Experts of a small language model: vocabulary 16384.
Below are experts of layer 8 (counted from 0) of a mixture-of-experts language model. Rows are named router (the router's row for the expert) and show model dimensions 112-167. Each number is 128 + 32 x the weight over its row's rms, rounded and kept within 0 to 255.
After each expert's rows: "mostly gets" lists some tokens that are sent to it at least half of the time. This comes from a sample of Wikipedia text that the model never trained on.

# expert 6
router [ 59 120  55 112 133 172 119 149  99 106 119  91 134 115  88 172 141 162 129 128 103 119 126 144 141 102 133 155  81 116 148 119  71  85 146 151 150 128 143 125 110 110 123 140 151 136 175  95  88  87 140 125  87 145 137 172]
mostly gets: "ions", "ons", "ations", "ation", "als", " rights"

# expert 0
router [100 134 101 125 114  98  82 158 126 144 130  97 134  85 134  98 165 113 166  80 173 156  88 143 140  83 137 121 139 107  37 131 123  95 127  41  72  92 115 103 180 154  88 145 159 174 219  99 152 121 181 110 109 141 115 152]
mostly gets: ".\n\n", ").", "\".", "\",", ").\n\n", "\""

# expert 1
router [170 117 180  97  67 148 136 151 102 155  75 122  62 102 132 153 180 100 124 125 121 142 107 165 131  83 126 127 121 146 155 110 116 121 193 122  95 160 135 100  57 134 130 148 139 120 148 153 148 134 135  99 157  90 105 103]
mostly gets: " two", " one", " four", " three", " Best", " top"

# expert 5
router [141 111 123 159 162 111 112 172 129 158  96 122 104 114 107 129 138  90 168 165  96 150 132  75  83 119  83 169 151 103 171 148 140 150 108 178 128 135 132 131  64  98 156 130 102 142 118 172 131  65 130 143 170  47  81 130]
mostly gets: " \"", "In", " The", "The", " He", " O"

# expert 9
router [150 171 179 156 122 165 109  92 154 117 132 116 155 122 170 101 157 109 139 114 112 111 180 151 122 177 162 112 131 134 137 130 140 151 141 155 149 147 152  89 147 172 121  81 166 150 122 107  91 151 115  84 140 148 125 104]
mostly gets: "′", " km", "°N", "″N", " ft", " Born"

# expert 11
router [138 147  85 103 108 133 156  69 158 132 100 160 118 148 111  93 114 158  98 132 188 169 121 121  85 125 133 120 144 155 132 134 125  99 126 158 163 141  74 121 118  83 155 134 109 107 178 135  91 148  89 115 101  97 163 108]
mostly gets: "zz", "te", "ff", "ont", "ş", "anc"

# expert 2
router [ 66 208 119 155 108 175  98  81 139  85 166 136 159 163 125 116 106 114 223  73 134 140 125 151 126 158 138  86 112 104  39 166 147 165 122  94 142 131 147  98 181 135 139  79 150 136 133  99 105 132 132  92 160 119  93 140]
mostly gets: "′", "°N", "°", ";\n", " •", "″E"

# expert 8
router [143 148 179 147  99 106 105 107 159 168 115 118 134 120 147 144 173 142 125  94 142  95 151 111 174 124  91 164 187  83  59 175 136  95 156 168  80 106 132 120 131 127 106 147  75 103 117 145 108 204  98 156 155  99 116 120]
mostly gets: "===", "–", "==", " =\n\n", "====", "/"

# expert 3
router [127 177 141 147 102  70 162 103 131 152 124 160 208 158 186  83  30 181 137  90 106 105 154  95 143 177 110 135  91 122 148 113 125 154 117 151  95 147 137 182 153 145  34  94  85  67 134 169 135 154 147 144 108 143 129 170]
mostly gets: " |\n", " %", " Apps", " Candidate", "|---|---|---|---|---|\n", " —;"

# expert 7
router [112  98  97 120 129  89 149 173 118 123 163 116 157  94  75 186 128 123 133 217  90 134 117 173 225 156 162 135 162 137 183 112 122 169  96  85 182 118 152 154  87 145 165 150 180 153  61 100 125  94 118 103 149 134 119  86]
mostly gets: " was", " is", " had", " were", " are", " has"

# expert 4
router [171  99 171 154 133 135  98  97 206 147  75 105 136 165 118 190 113 138 108 142 144 104  84 134  82  63 117 170 125 207 143 112 166 128 144 128  95 131  93 128 150 123 148  87 117 118  96 142 134 175 125 177 115 172 175 128]
mostly gets: "19", " November", "born", "20", " February", " October"

# expert 10
router [126  55 127  82 143 116 177 194  84  87 173 160 117 125  79  92 124  88  82 167 163 109 129 109 183 128 127  96 107 123 156 124 122 105  73 111 148 110 182 180 161 143 158 185  85 105  66 158 182 112 102 117  68 185 153 137]
mostly gets: " the", " and", " his", " their", " or", " of"